Weights of a small mixture-of-experts language model, trained from scratch on English Wikipedia.
Size: 13 layers, width 768, vocabulary 8192, 200M parameters.
Experts: 128 quick GELU neurons an expert, 8 picks a token, a sigmoid router.
Training: a variant of SOAP for the experts, 8848 steps.
Below are experts of layer 8 (counted from 0) of a mixture-of-experts language model. Rows are named router (the router's row for the expert), up (a neuron's input weights, with its number) and show model dimensions 640-767. Each number is 128 + 24 x the weight over its row's rms, rounded and kept within 0 to 255.
Before each expert's rows: a language model's description of what the expert responds to; "mostly gets" lists some tokens that are sent to it at least half of the time. This comes from a sample of Wikipedia text that the model never trained on.

# expert 63
It responds to: Name-initial letter pieces. First one or two letters of personal and place names after quotes, commas or parentheses, such as Ha, Ka, Z, Jer, Lo.
mostly gets: " Ha", " Z", " Ja", " Ka", " Gu", " Lu"
router [119 126 159 149  99 182 122 122 125 154 111 152 116 130 124 143 115 138  71 110 165  97 140 164 132 142 132 139 142 146 101 144 113  84 149 130 109 130  96 139 105 131 161 121 105 173 131 141 119 125 149 127 106 112 154 138 177  85 164 103  98 128 171 167 117 153 165 147 156 142 156 127  83  94 117 100 118 139 151 148 128 161 147 110  95 174 139 152  89 115 145 125 144 109 120 159 174 108 148 154 145 121  73 105 120  92 142  93 141 108 149 133 117 143 130 132 136 119 157 119 132 155 115 109 134 137 145 143]
up0 [150 139 150 116 125 109 158 128 114 157 186 155 141  87 100 151 126 160 148 162 116 118  80 127 140 143 147 134  98 139 110 120 121  97 186 148 147 154 135 103 123 131 141 127 120 111  69 131 117 102 113 135 124 187 103 102 171 133 131  96 116 185 129 133 126  99 129 144 143 127 136 131 106 184 128 122  99 165 106  97 134 124 167 126 112 130 133 111 128 137 125 124 110 156 141 111 188 138 157 111 152 123 111 128 127 141 116 123 118 135 167 126 140 135  96 114 172 155 141 138 132 122  98 121 130 121 108 138]

# expert 62
It responds to: Prefixes and infobox heads. Word-start prefixes and line-start pieces in infoboxes and lists, such as sub, con, mid, late, Length, Type, 14th.
mostly gets: " late", " sub", " con", " mid", " Length", " med"
router [159 128 166  81 131 133 144 129 133 123 145 106 100 113 110 130 134 127 137 143 133 129 146 147 122 141  82 154 121 109 114 102 111 136 115 105 164 110 109 132 103  96 148 137 159 151 100 129 135 156 132 189 129 129 116  93 127 134 150 128 136 126  72 168 158 150 119 134 131 206 136 121 151  89 143  99 118 118 178 115 118 165 132 102 128 179 139 122 119 149 125 111 125  95 159 166 119 145 174 129 129 132 112 121 138 165  88 148 126 145 125 119 117  97 103 165 104 134 156 144 118 157 128 140 131 168 153 111]
up0 [112  98 152 130 138 110 111 123 144  96 101 122 123 146 147 134 106 115 117 142 121 146 114 155  86 120 138 141 128 107 158 100 121 141 126 100 157 144 159 127  84 140 144 130 133 104 134 128 128 135 117 141 111 146 119 114 109 181 112  93 124 104 147 133 143 109 179 108 126 141 113  98 117 115 120 127 135  66 126 111 157 132 109  87 135 124  96 122 153  95 112 151 130 105 138  74  59 145 128 121 131 155 102 149 123 113 143  97 169 166 131 100 139 145 104 135 107 158 122 121 162 127 128 118  97 164 139 166]

# expert 35
It responds to: Opening quotation marks. Opening quotation marks before quoted speech or song and book titles, e.g. stated "at, song "1985", plus list dashes and first letters of names.
mostly gets: " \"", " '", " ro", " AUS", " “", " saying"
router [154  96 162 118 126 139 177 119 115 130 118 106 115 111 134 119 155 135  87  88 113 154 109 160 113 134  92 105 108 162  77  97 157 149 135 119 134 140 119 143  83 139 144 109 151 127 106 170 104 103 109 113 123 145 143  91 157 108 134 124 160 147 135 135 157 135 113 146 136 119 123  93 116 120 179 141 118 108 121 111  99 131 163 143  96 154 182 175 134 158 115 171  95 130 154 101 141 178 127 181 104 140  94 125 149 149 140 119 100 138 112  94 144 125 117 132 168 149 131 144 139 131 138  94 113 128 112 123]
up0 [ 99 142 124 110 141  99 147 141 136  81  99 184 178 115 135 150 117 176 131  66 128  96  91  81 156 110  98 142 127 178 155 113 176 114 137 117 111 137  88  99 158 130 119 153 122 138  97  90  67 138 116 133 120 165 116  93 153 141  96 143 122 126 122  96 124 120 133 125  98 129 117 148 149 141 100 152 119 178 161 103 120 115 167 136 135 120 118 187 140 173 116 147 153 140 123 150 126  92 138 140 123 125 130 116 124 146  99 164 151 120 115 137 158 139 144  79 154  93 162 129 116 145 157 104 124 157 125 138]

# expert 15
It responds to: Nationalities and list dashes. Nationality and place adjectives such as British, German, Russian, the word the before places, and list-opening hyphens under headings like See also.
mostly gets: " British", " German", " Italian", " European", " Russian", " Greek"
router [150 132 153 109 132 129 162 126 120 120 129  95 128  76 159 109 178 139 132 156 150 146 123 151  96 153 116 142 129 107 121 113 125 105 145 130 139  96  62 124  89 109 129  92 118 132 140 183 140 126 164 178 130 113 145 134 183 135 132 155 129 154 130 133 108 165  90 168 147 154 151 111 129  93 133  70 137 103 154 153 103 156 146 140 142  97  89 140 152 127  84 154  75  91 124 131 165 120 175 147 194  93 129 113 127 156  65 144 106 142 134 134 125 106 152 116 114  70 154 101 140  79 125 160 127 110 128 146]
up0 [120 117 129 105 126 119 147 160 117 119 114 116 107 137 112 134 147 157 112 145 142 132  83 159 124 133 129 101 131 114 143 105 140 132 164 139 115 132 131 121 131 111 105 135 141 148 149 104  86 139 168 126 101 145 148 122 127 189 102 102 127 126 124 105 117 124 197 133 134  95 137 120 110 129 127 173 109 145 128 101 157 129 132 124 100 101 163 116 110 111 147  97 135 122 149 141 135 115 150 105 126 112 117 191 144 118 159 140 141 108 110 153 155 154 129  96 119 118 105 128 157 153 142 143 119 108 118 139]

# expert 10
It responds to: Technical and catalog tokens. Tokens in chemical names, asteroid tables and scientific listings, such as underscores, pipes after designations, MPC, JPL, enzyme-name fragments.
mostly gets: "_", " JPL", " MPC", " species", "\\", " †"
router [150 143 137  90 123 125 158 126 158  87 136 122 116 157 140 130 136 113 146 141 100 113 116  92 137 154  97 146 101 119 155 107  87 163 117 114 158 117 126 103 111 139 139 126 165 161 132 147 137 126 142  86 102 133  87 149 152 144 144 100 106 149  92 130 169 138 104 138 151 137 118 130  97 128 121 154 102 141 118 122 127  89 144 104 128 147  99 127  97 126 126 128  93 133 156  63 124 127 138 185  99 100 132 157 166 126 124 100 181 127 122 136 113  89 134 108 100 125 138 125 163 152  94  95 162  98 158 103]
up0 [140 149 108 128 127 133 116 119 135 107  93 144 152 171 153  93 138 129 145  92 135 167 101  95 162 195 139 134 136 129 121 106 135 152 128 157  98 137 149 129 144 138 103  75 119 127  85 124 135 139 169 166 128 114 123 123 121 131 153 113 149 104 131 152 124 136  97 159  98 141 139 110 107 156 119 136 137 116 129 127 128 124 156 148 125 106 177 116 135  83 127 151 151 132 141 110 112 142 150 129 140 148 137 143 141 119 174 109 138  99 138 156 125 131 153 144  98 141 158 131 160 115 123 133 153 162 115 146]